Experts of a small language model: 44.2M parameters.
Below are experts of layer 7 (counted from 0) of a mixture-of-experts language model. Rows are named router (the router's row for the expert), gate (a neuron's input weights, with its number), up (a neuron's input weights, with its number), down (a neuron's output weights, with its number) and show model dimensions 80-119. Each number is 50 + 15 x the weight over its row's rms, rounded and kept within 0 to 99.
After each expert's rows: a language model's description of what the expert responds to. This comes from a sample of Wikipedia text that the model never trained on.

# expert 13
router:61 67 61 63 61 42 41 45 47 60 25 44 82 31 65 48 72 55 43 31 74 50 64 54 46 51 37 51 45 54 29 45 17 71 48 52 32 68 49 62
gate0:13 43 43 62 44 37 72 29 30 70 55 57 49 53 46 67 40 44 71 59 52 53 62 29 39 28 41 46 56 48 45 67 51 67 71 60 44 52 48 53
up0:45 61 48 81 59 36 57 37 59 40 52 47 65 47 49 66 57 52 74 22 43 56 39 34 16 72 38 66 60 38 45 51 49 54 45 40 23 54 40 48
down0:50 60 33 60 68 62 41 48 40 52 30 61 39 27 41 44 60 58 45 44 66 53 34 41 44 75 58 33 71 61 31 38 32 60 39 54 57 75 41 43
gate1:45 57 57 63 36 68 56 53 44 51 61 67 53 52 34 62 43 39 39 47 42 33 43 59 71 59 73 55 63 74 64 38 56 55 44 22 72 34 57 60
up1:39 54 65 53 44 37 46 43 38 71 64 82 62 55 37 63 58 44 41 51 31 32 28 55 61 46 75 52 68 56 29 38 48 66 74 48 32 11 59 37
down1:73 20 45 32 57 60 50 49 61 56 48 34 39 63 50 18 56 24 27 34 53 46 58 43 19 39 05 45 52 51 04 51 20 48 50 61 46 75 53 70
gate2:52 40 46 48 35 55 48 77 53 42 52 55 51 38 37 47 36 64 56 78 36 63 47 52 35 53 69 27 33 61 57 51 53 45 74 49 64 24 50 67
up2:62 72 46 79 67 53 46 33 48 59 62 32 60 39 45 32 39 34 36 53 42 38 66 62 57 46 41 50 36 48 45 49 46 58 52 28 26 42 58 27
down2:56 51 66 49 52 71 71 61 66 54 59 54 49 72 41 63 49 34 58 50 50 41 51 78 52 57 56 50 62 53 69 64 43 53 43 62 55 29 69 72
gate3:34 51 71 81 48 18 54 30 45 59 40 35 60 52 47 24 72 57 57 43 65 39 53 59 84 45 32 47 52 96 29 39 72 66 55 55 40 42 09 58
up3:20 63 63 54 44 40 52 59 52 41 52 25 43 37 65 44 60 53 61 61 53 33 63 69 54 52 28 70 58 79 24 46 68 76 53 58 53 38 26 71
down3:60 80 40 64 72 56 30 43 26 48 24 53 60 16 52 33 65 41 04 45 39 55 60 41 36 47 67 67 55 60 39 31 31 37 37 51 56 42 46 53
Spaces before numbers

# expert 3
router:58 74 70 31 43 56 48 66 54 54 30 56 74 53 19 48 34 76 67 42 39 92 34 50 53 43 05 80 29 57 53 59 30 59 42 18 58 57 46 53
gate0:58 51 31 54 30 31 59 43 29 50 40 42 41 36 51 50 48 80 60 18 35 66 42 43 20 36 33 27 48 56 53 55 36 32 45 42 48 28 52 96
up0:26 59 42 31 52 50 60 38 16 53 29 30 59 45 60 51 45 52 66 16 65 87 18 45 49 37 52 19 66 63 30 44 43 27 51 45 75 32 51 47
down0:33 78 69 36 35 43 33 35 41 68 32 46 48 56 50 32 29 57 34 33 47 55 53 70 23 30 70 33 48 28 50 63 73 21 69 77 60 64 36 69
gate1:53 43 18 53 57 59 55 82 55 42 46 59 58 60 69 77 73 69 55 66 76 57 43 62 68 41 73 43 54 48 34 73 56 32 47 55 68 37 43 16
up1:50 79 51 21 30 58 23 53 31 25 43 57 77 64 54 44 68 87 55 41 62 34 60 63 34 37 85 42 40 73 42 56 44 54 21 46 65 55 36 61
down1:54 38 71 32 29 46 59 33 32 54 58 59 67 47 35 32 54 56 44 19 64 45 35 65 50 71 49 57 32 45 99 41 72 52 27 63 60 43 66 38
gate2:34 56 56 41 64 45 45 76 30 56 59 48 40 59 57 76 70 60 35 67 33 46 43 67 38 35 22 70 41 80 55 30 57 35 47 46 63 51 17 61
up2:14 85 44 58 57 56 50 57 40 46 65 76 42 56 30 65 64 44 61 40 77 71 56 75 65 46 40 39 33 46 46 41 43 34 66 32 38 81 48 48
down2:26 21 50 08 36 46 32 36 31 67 36 59 74 47 57 57 54 72 53 38 35 45 77 80 40 36 31 61 49 25 29 47 59 51 62 52 52 39 53 68
gate3:58 25 52 71 44 45 76 33 45 43 43 45 22 42 58 47 60 35 33 89 65 66 25 46 19 38 67 58 45 28 49 35 40 84 58 85 43 38 69 41
up3:53 56 50 04 54 56 42 57 52 50 48 65 65 18 37 45 58 65 55 38 54 47 89 46 63 47 51 68 69 80 37 73 49 53 37 56 32 39 27 56
down3:50 66 57 60 28 49 64 63 58 44 49 42 33 44 30 56 54 71 48 46 58 40 28 46 62 50 51 12 36 43 45 55 47 75 56 54 36 47 24 27
Article headwords, copula

# expert 22
router:32 67 31 18 55 40 73 45 51 47 55 42 56 77 64 57 75 49 19 55 65 55 61 56 24 53 50 43 46 60 62 35 65 69 34 47 31 52 38 64
gate0:79 40 39 85 51 35 36 38 46 29 39 46 49 69 63 25 60 43 58 68 41 59 28 49 15 32 52 43 42 32 39 33 49 62 56 41 54 24 56 23
up0:43 56 28 43 71 52 64 72 37 50 45 63 67 42 33 53 61 28 62 26 36 72 38 60 26 70 69 56 59 73 39 61 36 60 54 45 82 48 51 57
down0:52 63 59 54 81 40 45 79 52 40 52 55 59 53 63 33 39 71 38 57 65 44 63 41 38 46 56 75 46 45 36 59 44 30 46 19 71 38 44 28
gate1:62 53 78 51 57 53 46 68 45 21 54 51 57 62 46 39 61 48 33 46 74 39 79 41 55 47 36 43 55 47 49 36 73 58 42 36 38 49 45 40
up1:43 35 45 42 39 83 42 35 49 46 34 61 49 47 53 63 41 61 67 71 37 41 61 69 65 61 32 59 27 61 81 48 58 41 56 22 57 44 52 53
down1:48 43 42 65 35 63 63 57 61 14 32 23 46 41 32 36 48 24 51 67 42 39 54 55 40 47 56 66 53 64 56 29 73 29 66 34 57 40 35 37
gate2:30 61 27 33 58 38 47 49 67 53 65 66 58 52 80 80 52 23 37 40 44 67 57 29 40 90 67 61 49 44 59 33 33 57 45 60 33 34 46 67
up2:54 30 39 64 51 62 43 64 54 59 47 36 27 47 46 25 32 79 36 68 59 71 48 74 40 16 41 42 36 65 39 84 49 37 54 45 61 89 86 48
down2:29 16 63 54 37 48 63 52 60 22 57 42 55 48 34 45 56 35 62 49 39 40 53 64 74 44 16 15 70 66 55 45 61 50 33 29 54 44 29 58
gate3:66 50 69 50 31 39 30 52 66 37 16 49 56 74 58 69 71 48 27 55 64 53 50 36 51 47 41 50 44 85 77 52 34 45 45 63 50 41 44 64
up3:65 70 57 23 53 47 69 63 61 47 51 48 61 58 64 54 37 60 43 65 71 43 19 50 55 50 63 67 84 70 57 56 61 68 19 25 25 47 56 33
down3:38 51 66 55 55 44 64 47 76 51 55 72 68 49 54 50 41 70 45 45 75 41 68 40 50 24 55 71 52 60 43 59 39 45 44 57 58 31 47 57
Narrative verbs and prepositions

# expert 6
router:36 18 60 61 62 66 55 37 53 39 31 12 43 40 53 60 40 57 62 43 69 55 41 43 27 30 59 52 47 49 39 78 40 60 71 55 53 39 56 46
gate0:51 46 49 75 32 32 46 68 52 45 49 76 52 78 41 57 27 46 76 65 54 48 46 48 47 47 35 33 48 47 33 38 43 41 73 37 73 50 44 70
up0:60 46 32 38 54 39 54 31 48 43 83 54 45 88 48 47 46 36 57 53 67 64 59 40 72 50 28 33 66 93 47 41 34 45 54 43 64 80 33 36
down0:75 18 36 57 32 30 56 29 58 31 32 45 52 47 48 37 34 61 65 69 53 38 61 31 66 43 63 53 80 61 48 57 31 47 41 24 56 65 36 52
gate1:74 51 75 65 53 53 58 26 79 30 75 44 35 27 47 66 40 54 50 77 00 63 58 66 48 38 47 45 60 79 40 28 64 49 60 55 41 50 47 45
up1:59 48 59 70 34 62 48 46 24 45 29 40 62 46 34 33 68 72 50 37 58 22 49 52 82 46 47 70 37 36 76 60 37 36 58 44 49 31 34 72
down1:64 55 59 44 44 57 44 54 55 23 67 48 38 46 46 51 39 46 28 68 73 49 74 55 44 63 31 47 31 28 64 54 74 41 65 48 41 67 60 37
gate2:67 33 39 30 71 46 38 26 20 59 50 34 36 54 55 35 34 39 40 59 67 80 71 53 48 39 14 32 63 55 40 49 40 23 47 48 64 54 50 36
up2:23 41 49 23 40 42 43 39 18 46 77 39 53 59 45 41 64 38 34 66 67 52 50 26 62 86 43 21 32 39 65 68 25 57 59 62 56 89 44 55
down2:51 20 66 64 39 38 48 71 37 55 66 36 73 58 30 80 56 46 65 51 46 18 61 40 48 50 57 41 59 51 60 61 59 33 21 35 41 23 69 46
gate3:39 62 38 46 54 30 66 74 21 28 68 36 28 47 33 46 62 48 64 70 39 68 43 44 28 60 62 51 49 38 51 60 39 26 75 42 70 43 53 37
up3:39 45 53 47 58 36 81 57 51 36 51 48 35 36 21 58 71 65 01 45 45 65 56 34 36 82 48 37 55 45 39 68 27 49 48 56 50 49 52 67
down3:56 53 36 44 41 44 54 55 49 22 63 66 48 70 68 55 37 50 84 50 44 82 76 58 65 14 62 52 45 32 53 61 43 40 49 63 53 76 54 81
F and St onsets

# expert 18
router:31 72 49 25 43 45 63 56 56 55 12 63 52 30 73 48 34 59 77 63 30 42 45 75 61 45 67 51 33 70 53 84 54 50 53 07 31 40 58 68
gate0:37 36 53 45 63 44 38 35 40 46 50 56 38 54 57 16 45 48 44 43 41 37 72 52 66 34 30 72 26 49 51 65 53 41 61 20 65 53 40 50
up0:64 51 40 28 25 40 48 63 83 60 55 67 33 60 39 48 71 39 75 39 66 31 37 67 44 52 55 42 63 68 69 27 31 52 66 67 24 67 54 40
down0:29 79 43 35 74 25 60 17 63 31 45 37 30 46 37 67 56 33 69 61 51 72 46 43 47 40 44 63 45 25 41 56 25 43 41 40 58 51 60 51
gate1:35 32 27 36 32 31 45 83 35 49 72 65 50 35 60 37 69 50 40 45 62 61 36 47 50 37 52 60 53 64 39 42 29 63 44 37 31 52 65 37
up1:46 28 78 49 39 58 69 69 64 51 38 40 63 22 43 45 61 63 28 49 46 31 59 43 60 52 43 42 35 70 62 52 34 25 55 47 44 72 34 74
down1:53 13 54 62 48 43 62 66 39 72 36 62 76 37 59 40 27 63 66 29 56 24 41 48 52 50 56 46 44 48 56 27 58 60 53 30 51 47 60 45
gate2:70 55 48 48 79 53 53 58 73 30 72 68 43 21 45 63 32 45 62 64 20 45 70 37 60 48 54 40 29 50 47 60 74 68 52 31 81 32 55 72
up2:66 42 63 40 28 71 54 36 31 46 57 44 70 54 37 60 61 36 12 34 77 61 69 46 61 44 35 42 39 71 54 67 43 39 39 38 76 21 37 52
down2:62 42 76 34 42 43 04 52 65 63 38 51 59 23 51 48 44 42 44 50 60 44 59 21 50 52 46 70 41 41 78 79 50 57 33 25 66 54 84 66
gate3:85 39 31 54 63 59 41 47 27 73 67 45 44 30 45 67 59 50 83 61 44 19 49 22 28 51 20 48 23 35 72 46 79 57 57 70 46 34 38 70
up3:77 48 85 81 48 52 68 60 51 59 30 57 32 59 70 44 34 71 58 65 56 46 38 38 47 65 34 29 17 54 39 49 61 34 69 33 64 37 36 33
down3:43 41 49 46 37 75 73 64 48 51 88 52 15 68 58 50 68 58 46 62 71 15 41 30 46 54 55 59 63 52 61 40 66 45 56 53 41 44 60 29
Capitals in headings and titles

# expert 8
router:57 49 38 58 33 38 37 76 48 51 32 47 68 84 75 45 23 66 63 43 38 50 45 63 57 81 37 49 47 64 61 28 76 48 63 84 57 77 54 27
gate0:70 49 45 60 80 45 55 33 32 41 46 70 48 63 37 72 67 80 73 45 52 40 52 30 71 39 55 49 25 60 73 38 46 55 43 70 42 49 64 58
up0:63 21 63 72 33 47 53 46 40 63 30 51 62 46 36 32 64 88 28 80 44 35 73 60 60 63 44 53 61 52 66 45 67 52 60 34 57 53 64 55
down0:49 28 34 46 37 71 60 73 50 45 40 18 35 71 15 50 34 50 79 73 79 49 58 72 56 39 41 21 38 06 40 47 35 65 66 46 83 64 61 49
gate1:38 65 49 64 63 30 48 54 46 37 48 41 67 33 64 76 56 36 48 47 13 52 39 48 53 47 36 40 44 47 60 40 67 60 55 63 71 50 38 58
up1:34 58 37 55 54 68 37 54 65 36 53 48 63 34 44 51 52 48 52 50 15 43 40 66 52 28 30 36 76 39 67 34 62 61 61 51 80 67 36 56
down1:31 79 41 64 37 62 32 64 33 62 49 61 73 49 22 56 47 60 45 27 17 35 45 50 40 39 51 45 66 60 36 40 65 62 49 27 43 70 44 45
gate2:50 45 79 59 36 31 59 59 29 46 68 59 41 53 73 41 28 45 71 31 36 41 60 16 52 66 24 65 41 55 30 44 32 50 43 47 36 38 42 61
up2:65 59 43 36 58 58 49 33 73 51 38 72 64 47 52 46 57 19 80 59 60 41 45 50 49 58 55 64 38 61 61 45 62 41 53 38 55 50 49 40
down2:61 58 31 46 75 44 52 43 46 37 52 57 44 58 44 64 98 29 83 50 57 36 44 53 41 67 62 45 53 54 59 38 22 49 58 43 43 48 56 56
gate3:47 51 42 73 61 42 32 69 47 52 50 57 42 37 44 24 43 55 56 57 66 51 58 54 69 44 46 54 34 85 50 34 85 46 54 83 37 50 48 69
up3:31 50 40 28 39 53 48 57 37 57 40 41 72 57 53 53 62 42 43 49 66 50 40 48 30 52 66 44 56 47 79 60 40 65 37 31 64 47 47 32
down3:52 71 29 57 46 40 03 51 09 58 48 38 62 55 55 61 58 63 42 47 50 45 29 62 37 56 77 39 56 61 46 38 63 65 51 41 60 58 74 58
P-initial word pieces

# expert 10
router:51 36 33 56 50 29 62 55 86 56 44 48 51 86 56 51 41 59 32 54 41 60 77 38 40 59 54 54 18 29 34 46 82 18 59 68 75 55 53 63
gate0:52 32 28 45 43 52 47 55 48 38 33 32 73 45 49 48 33 71 44 66 40 45 64 38 29 44 48 70 50 39 68 64 59 54 68 51 58 70 42 63
up0:63 31 65 41 35 51 34 44 70 39 53 46 42 69 14 56 47 56 51 42 44 58 60 72 33 74 71 47 11 49 56 65 53 56 59 26 57 46 62 54
down0:58 47 33 53 16 62 74 53 64 48 30 66 59 63 28 48 48 75 40 87 41 73 58 55 59 43 43 54 23 34 74 20 39 53 74 30 41 70 62 47
gate1:65 61 56 87 44 28 71 28 51 74 37 58 62 65 60 41 81 15 58 67 53 55 40 28 60 54 53 60 46 42 49 56 54 35 50 20 35 42 60 34
up1:43 33 63 64 42 41 61 46 40 68 59 40 63 55 50 57 63 77 47 55 65 71 22 63 32 61 49 33 64 37 26 60 41 42 66 48 24 46 44 28
down1:58 40 49 48 57 49 63 52 36 67 49 65 42 58 49 44 53 62 41 61 28 43 68 57 69 39 46 52 49 43 52 56 65 65 57 56 16 64 54 58
gate2:24 46 57 53 54 12 60 67 65 60 76 57 29 45 49 73 28 40 46 35 89 63 54 47 42 56 58 32 72 64 35 70 48 66 47 41 54 30 59 58
up2:31 34 49 40 61 30 33 51 39 50 55 53 42 31 35 52 46 22 62 55 56 52 55 26 78 45 64 40 35 54 62 27 29 59 53 39 21 55 52 43
down2:18 52 81 66 41 62 66 33 49 94 46 34 62 64 27 73 54 48 67 15 65 42 38 52 45 48 67 61 53 47 53 44 36 69 35 51 67 55 53 61
gate3:48 39 62 53 64 18 69 59 44 43 50 37 37 59 45 45 71 65 62 63 58 51 69 65 76 54 69 51 75 49 46 46 47 21 56 66 49 55 51 37
up3:28 59 31 34 49 50 64 34 44 42 56 47 52 49 17 62 51 40 58 51 61 35 40 54 49 74 45 53 38 48 42 40 39 13 55 46 47 33 35 46
down3:59 37 32 44 75 34 41 55 66 44 55 66 36 61 60 54 39 59 51 44 59 49 76 55 44 64 62 72 36 43 21 61 40 52 48 52 34 54 92 46
Prepositions and table fillers

# expert 9
router:52 17 34 60 33 67 56 44 27 71 51 82 48 34 45 60 67 49 46 57 24 87 44 70 65 42 47 22 53 46 56 49 18 59 39 75 59 57 39 68
gate0:45 54 45 69 20 45 35 63 53 48 78 41 31 59 45 30 61 65 45 60 57 51 61 59 60 68 42 47 45 75 42 30 56 56 55 65 59 51 44 50
up0:47 39 29 47 43 64 39 30 37 36 69 59 35 38 55 50 39 50 55 26 51 52 60 34 58 73 24 40 52 67 55 32 40 70 53 64 63 57 32 50
down0:48 52 82 63 18 64 31 53 90 41 71 63 62 84 52 12 56 47 63 57 58 39 75 24 22 65 47 53 32 54 82 55 45 56 20 42 79 55 55 71
gate1:49 66 56 54 31 60 78 75 56 45 49 42 54 35 62 54 58 35 63 68 91 34 30 30 50 61 62 37 25 55 47 48 73 56 60 43 44 51 38 25
up1:62 30 68 59 39 43 29 40 16 47 33 39 64 39 49 57 43 26 36 46 54 81 58 66 52 62 54 62 69 49 49 60 45 57 65 63 63 76 54 60
down1:33 56 34 54 43 49 84 37 66 51 62 41 47 71 52 42 43 52 73 59 28 46 58 63 52 42 31 48 65 47 51 52 60 45 53 61 52 53 42 25
gate2:58 59 40 48 52 31 60 59 55 39 63 41 52 81 61 58 40 57 74 50 46 44 31 58 58 54 38 74 60 63 44 46 82 47 54 58 43 19 30 38
up2:64 51 64 69 58 69 27 69 51 54 38 57 53 36 57 54 91 53 36 30 47 43 75 42 56 52 58 50 38 51 16 64 46 31 62 38 55 61 36 45
down2:61 67 30 60 53 46 51 58 51 29 49 58 56 63 80 66 41 38 21 57 43 58 52 74 56 55 22 42 41 59 42 60 23 48 53 50 43 32 83 44
gate3:70 47 61 47 59 79 54 53 36 53 50 23 34 64 35 51 76 35 58 64 22 35 70 68 53 46 67 58 59 44 83 51 46 23 62 56 58 81 45 52
up3:55 39 67 45 56 42 17 30 27 64 74 31 27 29 62 62 48 64 62 47 26 34 58 92 57 37 38 49 53 35 83 49 30 65 57 35 45 47 27 40
down3:38 34 43 26 47 50 43 55 45 77 43 37 58 41 35 33 24 45 59 54 54 61 46 59 54 55 59 31 57 31 17 48 41 29 21 37 54 35 21 40
Surname endings, first names

# expert 15
router:48 47 66 37 51 49 48 42 55 66 58 49 45 48 59 65 29 37 41 69 52 44 88 33 31 47 36 39 89 19 26 75 65 46 52 55 76 60 45 56
gate0:75 55 53 37 69 58 44 51 55 30 69 61 34 59 56 58 90 55 48 53 55 42 33 42 43 46 56 74 40 52 48 57 64 68 63 52 69 49 47 46
up0:49 54 67 51 58 52 40 43 46 57 69 46 48 35 56 46 63 42 31 77 51 31 62 41 52 43 35 36 44 42 62 51 28 55 55 38 27 58 71 55
down0:79 70 27 49 68 62 44 33 69 52 46 55 51 33 50 67 52 46 29 22 46 42 35 35 36 57 46 69 50 47 38 67 58 69 39 80 56 54 59 49
gate1:63 67 59 33 28 62 45 70 60 41 42 70 72 55 56 34 56 52 54 44 54 59 57 41 39 36 59 65 52 33 60 49 99 40 80 63 59 49 64 64
up1:54 51 42 40 25 50 54 20 60 55 63 58 62 65 48 84 47 61 39 27 72 84 60 56 61 46 59 54 76 60 62 74 69 62 55 47 36 66 36 75
down1:70 42 51 45 33 37 34 58 62 57 64 41 57 76 69 62 72 66 62 52 46 46 70 47 50 65 28 47 32 43 38 73 51 41 27 47 59 35 38 63
gate2:47 41 24 61 45 56 42 50 34 47 49 51 54 53 74 46 44 35 40 44 48 45 33 11 47 49 33 39 29 39 35 47 51 51 59 60 53 39 39 55
up2:35 30 35 64 83 46 52 57 46 36 70 35 43 63 73 53 42 35 53 45 78 55 42 00 44 28 24 41 46 51 38 62 54 61 43 51 66 52 29 43
down2:49 15 38 60 54 37 48 39 48 54 56 36 72 60 63 35 26 51 26 44 48 36 45 41 54 59 37 30 40 20 14 57 47 31 48 57 57 63 36 31
gate3:57 46 51 57 05 50 55 75 17 40 39 39 49 44 33 47 64 59 60 47 33 54 48 43 48 31 73 32 44 40 60 53 45 55 59 49 38 25 61 61
up3:63 48 57 37 35 58 02 51 47 43 56 54 31 53 48 20 47 46 33 35 41 60 47 55 34 40 33 40 18 39 39 42 44 55 63 35 49 58 33 53
down3:61 69 39 44 33 59 40 34 78 40 59 53 29 27 61 20 64 59 45 27 47 69 56 66 68 52 56 62 60 15 55 61 82 59 56 70 27 96 51 36
Thousands commas, name starts

# expert 17
router:75 49 48 48 37 44 22 61 71 36 60 16 36 19 67 56 29 42 23 69 59 56 52 48 50 32 56 34 49 22 77 66 43 56 43 46 19 32 54 60
gate0:45 35 67 70 64 18 44 95 54 50 31 55 64 48 47 55 49 37 36 49 38 75 49 61 56 68 67 53 69 38 34 51 40 43 68 68 79 31 51 67
up0:40 71 67 49 58 45 58 66 35 53 57 36 59 44 34 49 58 61 61 57 39 53 45 63 47 64 59 44 65 66 47 52 44 50 29 47 76 56 35 48
down0:48 56 55 33 47 55 61 45 49 46 34 53 57 62 20 35 37 48 44 45 50 21 39 68 36 52 32 59 52 44 62 54 67 60 34 65 42 58 57 43
gate1:65 79 51 36 64 35 35 76 33 47 57 48 28 68 49 49 60 36 52 36 54 32 29 30 35 75 44 54 57 60 80 68 52 37 32 64 76 50 45 71
up1:60 43 48 11 62 68 45 42 34 55 52 43 59 64 21 61 49 20 66 46 40 52 51 34 35 56 61 33 49 26 41 42 51 34 37 49 47 61 36 27
down1:72 50 38 48 64 34 25 42 98 51 44 43 51 47 31 54 52 52 66 52 49 31 40 27 45 63 45 35 76 39 52 24 21 46 63 51 37 55 60 02
gate2:32 74 65 77 51 43 61 42 34 62 44 59 35 37 34 29 67 42 25 69 37 34 51 87 78 54 55 52 35 54 54 38 55 45 61 56 38 53 62 65
up2:57 60 53 66 47 26 49 25 40 65 03 47 32 43 58 39 41 48 35 50 59 59 52 69 71 46 32 33 45 51 71 50 62 72 57 44 42 19 70 64
down2:54 26 59 39 44 43 33 55 52 62 39 63 39 71 64 55 37 56 77 39 42 14 65 51 59 40 24 76 42 56 46 44 44 48 42 78 56 43 72 43
gate3:74 48 22 62 48 49 50 56 51 25 77 68 66 55 43 67 38 43 67 61 74 65 64 76 55 62 25 32 80 52 71 34 33 66 53 25 65 53 47 57
up3:58 70 48 42 42 39 66 52 40 33 55 51 82 55 39 99 38 35 70 14 59 56 55 84 71 53 51 63 80 44 54 44 21 55 41 53 44 48 36 65
down3:41 46 55 75 60 28 19 44 60 36 37 38 96 27 61 50 31 63 53 64 66 32 39 49 51 53 63 29 49 36 59 68 45 54 51 64 48 44 58 49
Table numbers

# expert 23
router:41 29 57 46 80 29 54 59 51 43 38 52 54 50 43 34 67 47 43 51 32 67 31 52 58 59 24 36 52 50 49 56 61 66 62 35 41 69 43 57
gate0:43 42 31 39 63 19 63 62 40 48 65 58 45 11 71 13 31 36 41 54 62 65 41 55 54 67 69 68 74 39 47 49 63 42 40 31 58 66 67 56
up0:55 39 57 38 56 27 81 42 32 72 64 33 14 44 53 22 64 55 71 52 33 77 44 70 46 50 43 62 40 49 54 41 57 56 60 53 48 80 57 73
down0:51 41 57 42 36 33 55 37 52 40 28 48 38 37 69 25 36 37 57 93 43 16 32 67 50 58 47 59 56 46 32 30 53 63 37 52 51 45 68 61
gate1:42 51 63 46 43 37 68 48 39 37 49 44 69 53 38 65 69 45 48 51 64 74 51 51 42 62 37 46 68 81 77 77 56 49 44 50 71 56 71 56
up1:25 46 53 28 72 68 34 86 43 45 12 41 44 68 68 34 41 32 46 43 57 37 52 31 42 57 45 51 45 44 43 73 50 64 49 43 33 64 61 43
down1:61 47 61 49 64 53 56 42 25 48 45 68 32 34 42 69 30 41 66 47 50 52 51 36 39 81 51 58 38 69 47 56 65 62 48 50 54 59 40 32
gate2:47 47 33 63 51 62 72 42 28 52 60 70 43 49 40 46 30 63 45 32 38 62 42 38 47 52 55 59 20 60 61 28 47 30 57 29 42 44 59 55
up2:51 50 60 42 56 59 48 42 52 84 51 51 51 66 60 52 33 55 41 58 63 62 51 48 43 11 33 51 79 41 62 66 49 80 50 45 71 56 43 59
down2:54 65 60 63 60 55 55 70 40 54 42 67 44 48 46 99 42 74 71 42 50 53 59 61 37 51 87 70 38 71 85 48 67 50 59 41 30 72 47 58
gate3:46 43 47 64 48 52 35 76 47 65 44 42 61 28 45 53 41 59 32 68 54 22 73 46 44 53 38 32 80 39 48 71 24 76 26 61 58 52 46 31
up3:49 46 42 71 27 42 55 45 47 40 88 56 46 46 66 51 68 45 33 60 67 38 51 19 72 44 17 38 46 51 77 50 40 73 49 52 23 19 25 31
down3:40 55 36 51 60 32 59 56 62 20 46 52 61 49 53 58 44 61 34 84 40 42 50 28 62 69 61 35 50 47 60 51 37 39 42 84 51 64 31 36
Born, table separators

# expert 4
router:59 73 38 55 16 61 42 45 40 32 62 66 49 32 39 31 33 46 85 45 82 40 50 37 53 64 36 48 51 66 41 42 57 46 56 32 42 57 27 42
gate0:59 56 69 56 63 39 66 72 46 32 45 63 44 34 37 47 50 52 91 46 57 44 46 53 48 66 50 59 38 56 29 76 68 47 62 37 40 44 34 48
up0:46 60 26 45 43 41 46 63 60 82 52 63 69 70 41 50 47 69 33 65 40 56 52 49 13 46 29 44 07 47 52 46 35 65 52 35 48 81 33 26
down0:38 35 53 64 48 60 41 15 82 36 58 56 38 80 51 59 57 61 61 57 46 73 57 48 40 45 31 55 42 27 70 36 65 48 36 33 77 50 73 55
gate1:63 42 58 37 77 39 56 58 53 37 68 65 42 52 45 57 51 60 86 72 61 57 63 55 80 59 49 62 56 70 28 46 54 32 73 60 37 49 51 33
up1:44 57 53 44 22 53 39 66 23 43 52 24 31 53 45 61 56 76 40 60 65 34 42 27 62 59 56 30 65 29 75 48 23 77 51 56 57 46 53 54
down1:37 50 43 18 44 57 60 27 42 67 55 35 62 48 72 60 36 50 40 61 62 36 36 46 29 61 17 49 73 70 55 63 22 47 81 58 30 75 19 42
gate2:34 52 61 69 38 37 45 31 57 31 63 22 35 42 75 56 80 47 74 67 55 84 63 37 45 47 37 38 51 53 65 52 67 77 58 28 70 45 57 60
up2:45 69 35 30 57 64 43 57 54 18 29 45 22 72 44 64 72 22 74 39 50 59 47 51 52 56 49 42 60 71 57 55 61 68 47 40 52 80 50 57
down2:32 47 60 45 29 60 58 51 20 71 68 15 58 50 43 55 65 34 77 72 67 31 41 48 67 35 32 27 56 41 51 50 53 46 53 74 52 73 35 56
gate3:53 67 40 56 65 15 51 57 47 33 49 58 54 65 44 52 76 11 52 90 31 56 32 33 44 44 55 59 31 44 61 49 32 43 68 48 65 39 23 32
up3:63 04 48 52 41 34 39 29 61 40 52 49 35 37 71 60 45 61 55 50 36 43 67 57 31 42 48 41 69 62 50 35 57 56 35 56 56 54 45 46
down3:23 63 59 41 65 13 66 22 26 63 60 45 38 75 57 33 72 46 39 32 41 64 65 81 34 61 57 48 78 50 65 44 40 83 40 50 45 46 48 25
Nouns before of